{
  "n_experts": 12,
  "norm_eps": 1e-06,
  "init_std_qkv": 0.0181
}
Below are experts of layer 10 (counted from 0) of a mixture-of-experts language model. Rows are named up (a neuron's input weights, with its number), down (a neuron's output weights, with its number) and show model dimensions 128-255. Each number is 200 + 20 x the weight over its row's rms, rounded and kept within 0 to 999.
Before each expert's rows: "mostly gets" lists some tokens that are sent to it at least half of the time. This comes from a sample of Wikipedia text that the model never trained on.

# expert 7
mostly gets: " series", " government", " music", " film", "th century", " million"
up0,177,178,181,201,201,188,181,198,227,225,227,238,219,206,198,180,216,202,191,223,230,223,177,186,167,193,193,223,221,249,202,218,224,199,213,190,225,224,216,203,206,212,178,183,206,180,181,216,199,208,199,190,213,185,200,197,204,199,227,181,195,185,159,185,204,191,172,220,180,159,202,200,193,234,214,179,206,205,199,182,229,194,210,214,180,218,191,222,224,211,218,192,211,196,181,200,200,190,201,192,181,185,213,224,187,180,201,183,228,198,234,220,177,188,198,207,208,215,195,216,202,173,208,167,226,201,201,187
down0,224,220,238,199,240,193,198,213,173,206,172,202,186,193,206,167,114,159,214,174,182,194,204,188,169,225,220,198,217,183,158,173,185,229,197,196,182,185,183,227,179,214,217,211,234,223,183,173,189,186,175,227,228,217,201,206,228,198,176,225,185,222,238,219,202,181,209,192,227,185,197,185,178,185,208,195,208,193,209,197,186,204,196,213,201,204,231,194,201,179,183,199,196,220,228,222,200,220,192,213,227,182,221,206,187,175,178,230,194,187,156,208,193,191,203,219,232,182,237,194,198,214,191,187,156,200,194,228
up1,192,211,199,179,171,199,185,167,187,208,184,184,193,218,206,193,191,190,207,227,206,219,185,184,187,226,175,202,199,169,231,192,191,254,188,210,181,171,179,169,221,206,194,235,199,187,196,180,166,212,189,187,213,237,201,201,213,193,194,194,168,201,170,177,200,186,164,183,223,209,194,180,211,195,202,186,174,205,175,230,177,221,195,202,209,206,200,182,197,236,212,167,209,180,216,182,236,194,229,175,182,220,196,214,139,206,204,225,172,164,207,157,200,213,190,212,197,202,215,203,178,195,169,230,218,203,218,245
down1,205,233,168,214,207,173,199,184,260,187,178,200,215,184,207,223,242,209,188,219,191,203,208,170,163,207,214,195,189,237,192,200,207,208,206,192,236,187,213,185,213,228,225,209,223,203,224,177,214,228,199,209,158,178,227,198,204,211,216,202,215,200,187,194,196,213,188,215,184,210,202,218,185,228,208,225,233,185,186,194,209,210,159,265,215,168,227,196,207,211,226,201,198,174,206,169,194,183,228,227,191,248,196,219,179,207,180,236,191,204,214,220,218,203,204,204,189,203,204,227,221,224,196,169,185,192,164,179
up2,178,186,194,208,192,200,203,205,211,192,211,222,209,202,187,226,191,223,227,216,163,221,213,227,193,211,210,215,191,213,201,214,188,213,197,233,190,221,187,176,193,210,245,231,253,225,203,214,225,224,163,180,218,219,195,201,193,215,209,219,214,170,185,189,206,155,153,227,196,193,218,190,257,204,180,211,193,200,223,232,188,225,164,184,224,172,230,200,197,221,190,172,176,203,195,218,185,195,195,231,190,205,209,196,186,212,208,161,188,189,182,169,183,228,182,211,228,188,230,183,206,180,215,238,208,215,187,191
down2,216,190,187,174,153,228,171,221,180,186,224,221,212,201,201,198,226,198,179,216,179,204,210,184,202,207,187,177,236,206,166,215,172,208,199,199,164,204,213,181,186,194,207,205,190,208,179,208,187,197,200,187,208,209,177,191,234,220,204,217,209,199,197,203,191,150,191,234,191,210,215,175,227,178,201,216,175,245,219,217,196,204,180,174,255,237,191,179,241,183,244,201,229,195,218,194,204,185,184,199,193,246,175,226,220,172,221,174,189,229,159,178,171,199,214,243,195,240,188,186,186,148,171,196,184,203,195,201
up3,190,196,213,226,216,150,205,217,206,175,188,228,242,213,179,206,218,169,162,206,213,210,182,246,178,168,177,172,193,183,190,256,205,192,166,231,223,196,166,208,201,200,194,205,185,207,230,201,199,166,212,187,209,190,224,194,188,207,192,190,232,212,187,218,197,218,220,214,211,182,214,213,221,166,173,218,192,191,161,240,193,183,198,240,235,153,186,214,201,195,180,179,191,165,213,180,169,188,200,223,234,191,205,198,194,210,197,197,221,212,193,212,209,215,212,180,205,196,196,190,171,190,205,207,203,244,176,188
down3,166,206,188,175,213,231,210,209,214,202,207,191,231,228,176,219,185,244,157,238,226,216,154,196,227,238,190,235,196,160,181,238,200,186,209,164,212,183,221,200,197,182,237,226,192,215,201,209,206,219,178,238,216,238,192,224,237,186,193,246,178,146,188,228,198,206,184,184,192,186,222,202,236,210,206,195,201,195,202,160,208,206,218,192,199,192,166,192,165,148,197,197,203,186,223,222,173,173,232,216,206,195,202,201,219,164,208,190,235,195,183,174,219,204,175,188,231,185,186,161,195,215,229,200,223,205,183,180

# expert 11
mostly gets: " Pet", "af", "tt", "ab", " long", "ç"
up0,206,226,188,189,168,216,157,200,193,219,172,205,216,226,211,212,189,214,193,178,187,199,174,186,200,219,191,190,176,217,181,219,211,194,210,214,207,224,187,211,175,232,189,185,225,185,191,226,177,223,186,186,195,212,172,224,223,150,188,177,197,228,189,173,241,190,234,221,195,250,214,187,253,175,227,207,177,187,190,239,175,189,189,182,177,232,212,192,193,204,192,166,185,189,244,202,217,194,198,204,208,201,218,232,190,182,188,193,178,194,218,210,188,218,193,208,180,198,230,200,167,230,206,193,211,239,214,192
down0,219,216,241,221,183,185,211,212,198,204,245,214,192,203,210,175,167,189,178,210,223,216,216,191,194,197,200,197,211,200,174,201,223,223,206,186,187,222,229,175,230,207,219,161,174,200,168,213,167,244,230,196,226,206,227,229,212,152,193,187,207,200,210,186,205,205,176,189,212,245,196,228,196,163,227,186,208,192,222,215,172,218,147,183,195,216,182,191,183,223,178,184,190,186,192,199,214,189,212,229,185,211,227,197,211,215,201,222,205,187,191,199,227,210,219,202,224,210,232,209,203,214,207,179,213,218,240,242
up1,232,203,158,231,188,239,215,180,177,244,216,203,187,169,233,198,186,204,184,190,192,191,190,195,197,204,211,217,220,192,185,192,202,220,235,203,183,190,217,203,198,203,189,191,219,238,223,190,213,186,197,194,230,185,184,208,208,220,192,187,204,164,200,199,183,247,181,190,174,177,211,208,197,196,207,229,204,216,210,183,152,202,211,208,182,165,192,240,193,200,226,218,184,191,204,186,200,171,186,192,178,187,241,178,186,235,199,193,220,208,197,207,208,182,210,227,197,174,178,158,200,198,191,215,194,171,194,181
down1,186,220,209,181,198,219,228,208,193,206,248,203,213,201,220,192,229,233,205,212,216,197,192,184,169,192,197,197,179,229,214,211,213,234,178,183,207,200,208,174,181,252,217,191,223,233,213,211,195,213,193,216,203,216,191,198,212,187,220,210,206,210,223,196,230,210,185,170,222,183,238,191,190,167,197,169,219,191,190,212,225,230,236,186,177,199,199,195,183,188,241,189,223,212,207,201,182,180,210,237,191,184,176,170,199,159,190,204,235,212,221,189,191,234,236,206,214,223,193,222,187,166,208,193,219,210,187,207
up2,187,195,188,203,227,212,232,221,210,208,185,191,174,192,176,229,213,218,236,194,200,168,203,223,187,195,177,201,196,214,194,171,191,204,169,186,198,212,215,183,233,214,223,214,206,202,227,203,184,222,270,210,185,215,194,205,233,195,200,210,203,206,226,215,209,200,179,194,205,186,221,201,208,204,187,196,198,245,173,200,182,221,226,155,202,218,206,208,164,191,194,204,211,204,185,219,213,195,202,199,196,223,175,191,175,212,180,204,212,211,158,188,197,243,250,196,203,184,213,197,200,248,218,178,201,186,194,196
down2,199,164,182,213,192,209,215,228,201,189,174,184,198,193,226,160,207,189,207,231,198,233,164,195,161,166,213,211,205,202,168,188,178,161,207,213,187,192,182,196,174,223,207,175,201,224,235,176,207,245,202,196,214,203,155,202,193,219,199,190,204,172,235,198,196,162,187,206,166,227,193,224,164,239,215,182,197,222,165,209,174,245,185,186,221,213,211,184,160,195,180,221,227,191,179,183,193,211,197,226,230,184,217,181,185,179,223,248,205,229,203,204,219,226,205,198,214,192,173,167,203,194,194,242,222,187,222,182
up3,198,230,184,184,211,213,180,191,211,206,183,188,183,190,220,195,185,194,206,178,192,187,209,195,225,184,207,171,176,224,198,158,185,204,204,215,157,204,222,213,189,179,195,199,177,215,238,216,173,197,220,201,247,209,190,231,198,206,198,212,185,187,221,193,165,169,173,185,213,190,190,217,222,215,177,233,170,256,210,178,175,193,195,251,202,219,182,153,218,239,173,202,225,212,196,212,174,197,197,205,203,188,172,199,189,202,177,175,188,211,174,192,190,214,185,201,194,196,234,203,209,231,192,207,179,229,204,212
down3,209,187,247,188,205,219,195,203,184,209,192,210,182,203,197,232,178,207,183,226,190,204,190,208,227,245,203,206,229,205,204,163,204,210,179,190,201,215,200,199,212,208,215,185,229,185,220,185,201,183,187,189,181,172,199,173,193,210,211,180,182,200,212,211,237,198,233,187,211,179,215,203,207,229,222,170,203,206,181,179,224,219,223,188,185,216,179,169,187,227,200,205,203,210,205,200,226,222,230,166,194,199,200,184,224,190,201,200,165,183,169,201,169,240,200,204,193,219,195,179,159,168,216,199,188,208,196,190

# expert 9
mostly gets: " R", " K", " N", " an", " V", " L"
up0,179,210,183,163,207,195,214,194,211,199,214,247,205,210,184,170,219,213,208,221,181,183,196,223,170,228,194,186,220,187,199,225,200,195,167,203,134,195,173,220,174,228,214,157,180,189,216,174,215,237,209,192,218,203,181,216,230,201,201,188,237,225,237,209,217,194,184,197,213,211,215,230,230,214,172,223,164,200,192,207,214,196,210,205,184,186,229,178,225,217,198,210,183,200,192,213,194,178,243,221,176,194,189,182,177,188,191,215,216,211,200,230,213,206,172,203,193,193,218,210,160,191,210,217,172,224,176,215
down0,176,202,214,215,182,159,194,188,256,202,226,210,203,230,200,179,197,224,183,214,210,173,212,180,238,203,197,217,197,197,214,216,197,200,184,159,163,217,203,191,194,184,206,182,184,206,168,189,175,161,238,192,183,212,199,178,209,199,245,185,158,201,189,195,207,181,185,189,215,190,225,172,160,203,199,217,206,187,212,174,223,220,168,175,161,205,220,223,236,164,190,183,227,202,196,189,179,218,175,212,181,183,174,177,218,239,206,217,184,203,199,175,198,188,196,200,187,168,177,183,168,215,228,190,218,212,202,183
up1,202,186,175,187,183,221,193,216,193,166,199,227,219,192,184,253,178,172,166,202,197,202,197,205,210,212,190,171,233,197,205,231,194,217,250,166,199,199,207,202,188,191,176,205,204,181,193,220,205,176,191,204,229,210,189,164,185,173,184,180,169,180,193,196,197,184,174,198,259,204,202,185,178,218,197,185,223,199,191,197,163,226,233,179,224,189,226,172,211,218,201,201,184,203,212,186,181,175,193,199,218,224,202,189,188,226,194,183,227,245,199,237,206,215,190,169,200,211,184,188,190,187,190,217,215,179,151,239
down1,172,166,167,206,228,233,184,193,173,164,209,202,171,229,227,196,191,186,174,164,221,191,200,200,205,215,158,208,206,241,221,214,184,252,183,188,188,215,199,220,199,214,223,191,201,220,194,184,193,212,218,207,214,168,183,189,189,197,180,208,208,187,169,197,219,212,207,239,228,197,179,215,186,194,167,218,210,241,181,178,233,196,207,215,191,206,233,199,213,188,246,227,148,209,213,219,208,219,202,224,184,173,222,200,211,166,193,199,158,214,172,205,186,193,227,199,178,185,169,200,171,215,178,213,231,214,200,202
up2,148,242,212,215,227,205,188,206,207,170,221,243,212,216,199,231,207,212,208,191,232,213,217,188,177,159,208,176,201,193,204,213,174,187,198,144,271,231,191,181,213,174,193,187,203,201,186,207,231,183,216,233,192,243,181,219,223,205,200,175,191,204,183,229,167,190,206,214,192,199,163,190,218,202,147,188,177,207,171,202,184,208,169,200,196,214,187,186,189,211,250,210,197,176,172,181,179,246,217,183,217,178,189,218,189,228,205,168,207,187,176,173,207,185,222,205,216,157,190,216,191,194,194,204,219,179,179,179
down2,234,211,205,219,202,203,181,207,194,219,230,196,188,171,199,194,269,204,212,188,217,176,181,202,204,186,227,211,184,194,193,211,152,192,161,208,199,228,187,200,171,205,216,208,204,193,202,206,185,224,206,219,188,189,213,219,200,195,216,211,216,200,207,193,221,225,184,200,200,180,218,196,200,227,194,180,232,180,175,234,223,175,164,204,181,189,256,166,205,172,197,215,194,180,223,174,190,201,189,173,176,195,227,207,215,263,201,185,202,216,210,197,188,224,183,175,217,191,197,205,196,218,192,206,209,195,196,223
up3,190,219,208,196,212,210,207,190,236,167,193,207,171,255,192,211,228,176,204,221,231,224,171,193,175,222,238,188,254,216,212,181,176,173,221,188,167,165,163,197,221,192,225,199,244,180,228,187,184,185,206,202,193,209,154,195,190,168,191,217,183,192,187,171,226,178,192,173,230,235,223,180,238,200,161,229,201,201,217,160,191,185,178,188,174,211,189,225,198,201,177,203,207,212,197,208,157,223,147,208,201,195,197,206,182,171,196,210,194,194,196,209,189,209,177,223,179,201,154,222,194,184,191,192,219,238,202,209
down3,187,198,218,188,160,203,186,203,186,166,185,207,190,227,198,188,215,183,244,184,172,210,224,165,186,188,168,203,199,204,195,185,209,186,217,220,141,171,214,197,225,195,224,230,211,236,180,175,218,188,195,191,218,207,227,167,211,225,176,174,186,199,230,214,186,198,179,189,212,227,208,247,194,179,173,199,242,192,173,193,184,205,181,185,209,194,184,190,219,182,190,247,207,162,207,201,217,196,195,201,213,209,222,201,193,205,178,182,192,240,148,181,173,239,209,185,215,207,198,196,184,209,221,174,217,189,180,180

# expert 1
mostly gets: " played", " began", " Cup", " league", " year", " came"
up0,227,199,224,165,181,207,207,237,207,172,148,197,212,180,192,188,188,170,219,153,200,215,206,174,187,203,205,209,192,195,159,210,235,220,215,222,207,177,228,205,179,189,221,190,228,178,189,184,191,193,197,220,219,225,164,187,193,205,206,190,270,177,221,227,205,215,183,197,215,205,211,208,166,157,218,163,220,207,228,207,156,219,193,212,158,164,192,194,201,190,191,194,208,214,214,220,183,191,183,212,209,185,177,198,172,208,195,202,215,212,208,207,255,193,183,200,194,201,186,221,236,198,193,211,161,180,199,173
down0,189,202,191,181,204,216,204,195,191,173,175,201,171,189,198,199,152,185,208,207,209,220,191,215,214,197,199,210,233,197,175,223,203,195,231,191,217,193,216,191,245,198,249,217,221,179,196,195,169,183,185,211,202,185,152,207,203,173,244,207,168,179,214,224,216,212,192,234,200,243,211,228,196,194,185,204,204,193,212,189,229,182,204,184,183,177,209,185,204,192,221,219,208,211,165,209,175,194,188,205,216,193,184,208,198,233,184,202,187,215,214,167,190,188,196,192,211,187,190,210,214,205,177,209,209,254,204,182
up1,211,214,187,222,157,183,212,155,172,212,193,231,170,199,188,238,188,209,176,207,213,235,221,199,222,225,169,230,207,209,210,217,207,217,187,171,214,190,199,153,202,225,212,158,240,191,195,234,205,190,237,181,188,224,192,153,225,217,195,230,181,195,172,220,222,235,196,232,222,192,201,204,236,201,191,181,179,191,186,213,215,199,195,193,225,202,194,217,232,185,235,161,198,209,219,196,180,214,220,207,193,199,202,203,176,191,193,197,219,228,171,190,245,200,196,189,206,222,184,222,179,202,222,229,173,182,191,223
down1,198,206,182,199,222,197,220,178,240,200,192,222,227,242,213,188,201,214,201,195,194,192,174,176,184,209,207,208,216,196,183,179,218,201,209,175,216,191,200,207,224,187,225,233,200,225,190,206,201,188,206,203,227,190,217,219,207,187,211,221,240,210,210,209,214,223,172,223,178,184,219,223,193,185,212,208,192,184,170,159,181,220,190,221,181,185,227,219,183,168,196,184,211,173,189,207,187,206,216,212,191,179,167,197,144,166,200,175,179,221,199,185,147,205,193,236,213,155,144,205,150,193,171,193,211,211,223,186
up2,216,187,235,182,168,201,206,206,185,214,201,203,180,170,180,179,201,215,229,194,184,193,207,225,171,205,173,222,172,218,216,191,175,196,216,185,193,213,212,216,179,190,209,180,216,156,206,196,225,208,207,202,190,209,156,191,169,177,167,188,227,203,155,191,229,239,209,170,218,205,186,208,220,213,195,192,183,157,226,193,208,193,191,195,215,187,199,242,191,181,231,210,187,189,230,231,236,159,234,159,223,193,180,201,204,219,202,183,216,215,227,176,212,205,209,222,205,213,176,223,236,183,146,200,207,199,204,236
down2,197,213,195,165,177,211,214,202,224,156,179,217,223,221,186,206,152,189,229,216,205,146,207,198,185,218,243,214,221,211,207,223,193,197,218,229,204,188,210,222,231,197,180,196,170,178,181,206,183,170,194,200,219,190,242,187,187,227,195,195,191,187,188,211,195,215,204,169,230,219,206,208,190,180,227,199,189,208,171,169,177,207,213,180,193,209,185,254,216,220,226,202,184,198,210,209,188,223,200,196,194,206,218,208,197,216,196,193,181,157,233,192,204,175,219,168,201,210,192,207,184,213,217,196,186,191,222,192
up3,216,211,213,222,175,183,191,202,206,222,191,194,230,212,197,199,196,197,190,199,211,208,191,167,217,207,177,180,185,172,211,198,230,198,197,196,258,204,220,203,214,178,213,198,233,186,175,186,226,187,198,235,211,247,226,171,183,185,198,225,187,197,217,202,204,208,183,205,209,166,219,210,229,208,211,172,206,212,194,199,199,196,216,204,196,191,187,227,166,206,195,226,175,238,169,188,230,199,189,187,158,213,177,190,176,214,221,215,251,229,229,176,208,217,196,211,210,196,200,158,202,203,191,223,170,201,198,180
down3,198,199,202,168,191,227,180,226,207,213,203,195,209,200,186,186,160,179,179,197,223,213,195,170,188,173,201,186,196,192,201,208,195,208,195,209,149,210,218,221,182,239,166,190,191,202,204,195,208,187,189,224,223,201,193,243,207,183,200,157,179,183,206,197,232,182,226,191,213,225,194,234,226,193,188,190,148,176,181,211,208,229,190,184,202,195,182,192,183,211,187,179,201,208,201,187,222,213,188,176,238,189,213,173,202,232,181,231,206,216,225,174,182,209,188,222,170,194,217,258,181,190,173,212,203,204,204,235

# expert 0
mostly gets: " due to", " because", " so", " similar", " what", " However,"
up0,153,208,207,204,165,200,189,143,221,205,188,181,197,223,171,211,181,212,172,208,205,199,185,156,158,217,200,191,200,206,216,206,225,208,210,198,221,171,187,198,213,194,204,194,177,246,219,220,199,197,237,181,213,198,159,209,189,229,229,219,197,227,210,242,199,229,172,212,220,186,227,171,230,229,200,223,189,191,206,211,164,233,184,183,180,174,211,213,206,185,194,213,195,202,194,218,206,208,195,201,208,224,215,183,219,180,223,215,206,182,183,218,201,233,204,175,182,180,222,229,183,193,220,229,178,183,242,208
down0,218,209,185,226,182,176,188,210,218,192,219,243,205,176,228,175,178,204,180,181,194,199,206,203,201,199,220,185,232,236,202,186,200,198,223,190,230,190,221,181,219,200,202,280,201,187,221,204,192,182,166,188,185,171,215,224,223,211,178,224,176,190,205,183,176,195,213,206,216,223,182,148,185,149,181,213,208,182,206,208,224,185,174,195,202,188,190,236,189,206,194,163,208,172,198,186,217,222,207,221,207,213,169,212,209,203,191,228,229,218,159,230,250,177,209,221,203,172,186,168,191,234,170,218,219,167,199,200
up1,220,230,185,195,210,183,201,227,256,227,212,188,161,207,192,197,193,232,163,214,167,214,180,219,190,216,196,178,237,188,177,198,230,196,153,191,228,219,208,206,197,221,205,197,209,208,241,203,230,203,223,204,227,193,213,200,218,252,205,236,223,200,184,215,206,190,190,177,203,200,205,224,208,200,212,212,205,218,200,186,191,192,198,190,180,171,195,197,221,149,154,193,196,219,190,182,231,215,233,211,210,231,251,177,193,219,208,221,186,220,206,237,195,215,181,195,179,156,202,205,233,211,212,198,248,200,219,212
down1,236,192,203,195,193,251,214,186,166,205,222,210,208,187,208,197,192,220,183,200,182,235,227,210,175,204,207,225,197,171,209,206,182,206,214,199,184,167,189,202,193,181,168,210,184,238,209,202,215,199,202,199,190,209,223,173,173,248,235,199,226,211,205,180,217,197,204,215,147,180,230,191,219,246,194,213,200,221,192,197,182,212,209,200,185,208,185,183,208,219,206,226,213,197,176,213,201,210,218,207,225,224,192,201,186,195,178,175,211,205,199,170,190,208,177,207,202,196,204,190,220,188,212,160,215,189,236,223
up2,222,222,201,174,164,184,211,198,216,164,220,184,211,212,176,218,186,225,198,201,230,241,167,168,176,253,203,183,184,217,189,232,194,199,202,206,222,228,191,191,174,189,209,191,211,216,193,175,183,181,210,216,199,203,172,172,195,220,183,224,202,192,177,201,187,233,184,187,167,182,241,213,195,204,206,188,187,193,223,239,211,178,190,220,197,206,189,222,206,194,181,184,177,194,210,198,186,213,167,199,221,204,207,202,210,219,182,151,203,206,193,218,202,220,187,187,203,194,175,179,188,199,228,198,231,232,173,230
down2,221,176,156,195,218,169,218,214,181,199,232,178,222,204,204,206,232,174,197,188,208,196,186,191,204,212,189,187,183,229,187,233,218,207,184,212,188,214,239,187,216,218,216,211,213,248,203,178,200,215,218,186,185,230,215,263,195,186,205,195,183,194,202,196,205,198,169,223,208,166,220,195,158,198,225,183,237,186,191,240,189,189,217,207,203,169,183,195,223,215,185,188,200,225,213,194,192,217,196,228,174,223,208,178,231,189,207,177,230,166,232,210,208,182,242,200,230,236,242,223,213,166,204,221,203,203,214,175
up3,203,208,190,193,203,196,184,195,198,176,174,206,213,194,225,206,221,199,198,207,221,200,174,223,198,221,209,223,205,192,214,216,209,210,187,202,224,233,217,185,167,189,187,211,198,186,185,170,191,211,202,199,213,187,183,213,174,198,193,218,196,206,228,211,192,210,145,164,226,218,191,204,226,230,205,200,202,178,239,211,226,230,207,194,185,216,195,184,191,201,202,163,196,239,168,181,207,205,203,219,210,210,191,210,185,189,232,206,202,201,211,250,208,230,195,192,232,175,194,189,203,216,216,220,217,179,205,198
down3,184,216,228,211,220,210,197,185,209,210,209,167,222,198,224,204,215,202,196,203,155,169,214,220,210,194,169,204,188,192,182,199,213,185,196,202,198,153,190,209,213,138,222,201,210,181,187,186,198,188,193,203,175,194,192,203,198,172,202,171,177,185,204,181,222,172,226,178,196,198,209,213,239,218,192,203,221,240,229,195,187,170,188,199,184,211,214,222,215,199,176,200,191,250,205,176,196,177,215,209,218,226,195,169,205,187,220,197,179,214,210,236,214,179,226,213,196,187,185,200,184,211,192,237,208,190,193,188

# expert 8
mostly gets: "ai", "ka", "ana", "a |", "ara", "ira"
up0,219,236,241,174,171,191,179,160,215,228,183,189,197,185,219,186,163,198,215,212,194,214,208,206,227,208,218,207,188,196,233,175,209,218,194,203,178,192,185,199,191,190,201,218,209,202,201,227,183,173,206,199,226,188,211,188,216,191,168,194,189,156,186,236,181,189,208,186,254,199,193,213,193,181,208,171,166,201,224,188,162,208,186,208,220,212,174,192,241,199,189,204,171,196,174,190,218,199,173,166,173,213,219,170,153,209,202,181,210,198,212,230,218,180,191,220,195,190,195,182,212,217,225,174,197,194,204,211
down0,217,206,230,214,208,179,218,179,220,221,192,214,188,217,195,214,129,164,202,183,191,183,222,190,231,185,182,200,191,180,193,203,207,210,199,209,159,195,187,203,188,214,181,206,192,167,203,186,160,207,208,185,198,167,202,171,194,197,200,178,174,216,210,196,202,205,198,166,251,157,198,174,164,202,222,218,206,214,240,175,166,210,171,172,174,183,187,203,176,172,203,218,182,189,165,179,195,223,177,211,183,214,165,201,174,188,207,187,193,200,192,211,240,212,168,200,196,188,181,222,188,189,226,230,178,227,210,195
up1,230,190,207,219,191,192,215,195,204,176,192,186,177,221,215,225,194,205,201,203,218,173,166,187,168,197,210,175,179,185,178,211,205,219,195,196,232,197,198,206,193,226,220,249,190,208,218,216,176,195,180,245,194,182,216,197,195,202,222,190,175,176,186,209,195,164,188,205,185,215,198,201,234,222,231,198,204,219,212,226,182,247,170,220,213,189,210,201,205,214,195,189,188,197,156,189,195,166,163,204,220,196,193,218,179,186,176,220,181,202,205,199,214,211,180,222,159,223,200,207,189,191,231,216,191,201,221,199
down1,172,176,178,199,192,207,189,208,199,195,216,202,220,186,235,198,188,187,175,228,216,207,214,206,234,175,190,199,204,219,200,202,217,200,241,200,208,203,221,201,205,222,215,182,220,187,189,231,215,206,223,191,212,210,245,229,172,244,195,187,195,216,219,216,207,180,210,225,191,206,220,210,177,193,192,195,158,213,215,226,181,192,200,234,216,210,190,180,184,232,177,213,178,211,161,165,224,231,207,158,186,180,201,221,192,156,200,181,182,236,163,174,198,183,219,225,215,216,220,200,221,219,200,200,196,205,201,207
up2,230,226,224,167,195,217,209,203,182,205,200,185,213,182,210,208,191,183,202,185,180,221,187,197,172,194,201,215,186,211,212,261,170,180,230,169,201,188,202,202,157,190,202,200,203,219,199,205,231,213,194,231,179,230,211,190,183,224,160,168,206,219,207,183,189,209,200,225,158,204,189,161,225,207,197,204,217,201,178,178,206,182,240,205,221,185,186,191,230,210,210,180,203,182,200,180,195,176,205,181,164,172,212,198,176,180,206,187,215,211,195,205,213,208,214,179,203,221,214,208,213,183,211,179,202,210,187,179
down2,196,194,201,168,206,203,192,212,213,189,230,201,192,179,218,192,194,245,198,217,201,199,211,183,197,172,234,191,200,205,208,186,183,208,183,221,201,169,212,208,218,193,200,169,190,197,213,205,173,218,199,214,184,216,203,180,170,224,167,198,191,204,191,207,194,184,235,223,218,183,202,207,207,190,200,217,227,204,173,190,176,201,188,178,207,201,203,185,221,198,237,144,199,186,222,233,183,174,179,159,192,161,189,188,236,203,218,188,227,198,184,191,191,217,206,167,201,221,192,229,181,188,206,198,206,194,224,223
up3,237,211,232,196,150,171,197,204,181,224,214,202,226,213,205,209,231,205,229,179,199,217,198,215,213,196,203,200,171,193,230,210,189,249,188,205,227,201,224,190,201,170,202,206,178,182,194,225,169,237,215,245,160,205,196,212,159,170,202,165,209,205,175,199,185,223,187,184,219,203,185,205,220,183,188,212,202,192,188,212,200,204,204,200,246,186,177,236,176,180,217,204,182,207,132,166,231,203,205,185,210,209,215,239,213,163,200,167,194,211,187,200,199,208,203,220,191,194,237,181,188,213,211,238,221,201,230,154
down3,198,209,203,208,161,185,197,224,192,225,172,203,185,216,176,225,183,204,203,176,201,230,219,231,245,205,237,184,212,211,191,181,199,178,215,261,200,223,210,256,192,187,224,165,207,215,155,174,198,220,183,259,195,204,164,211,215,201,217,209,198,215,196,197,191,202,209,182,214,188,197,210,216,217,238,220,165,181,199,203,203,168,199,224,199,215,206,217,234,200,202,230,204,191,226,205,198,193,208,200,218,216,209,224,192,222,180,203,180,199,190,214,199,225,210,223,207,168,241,166,209,196,215,214,194,186,192,208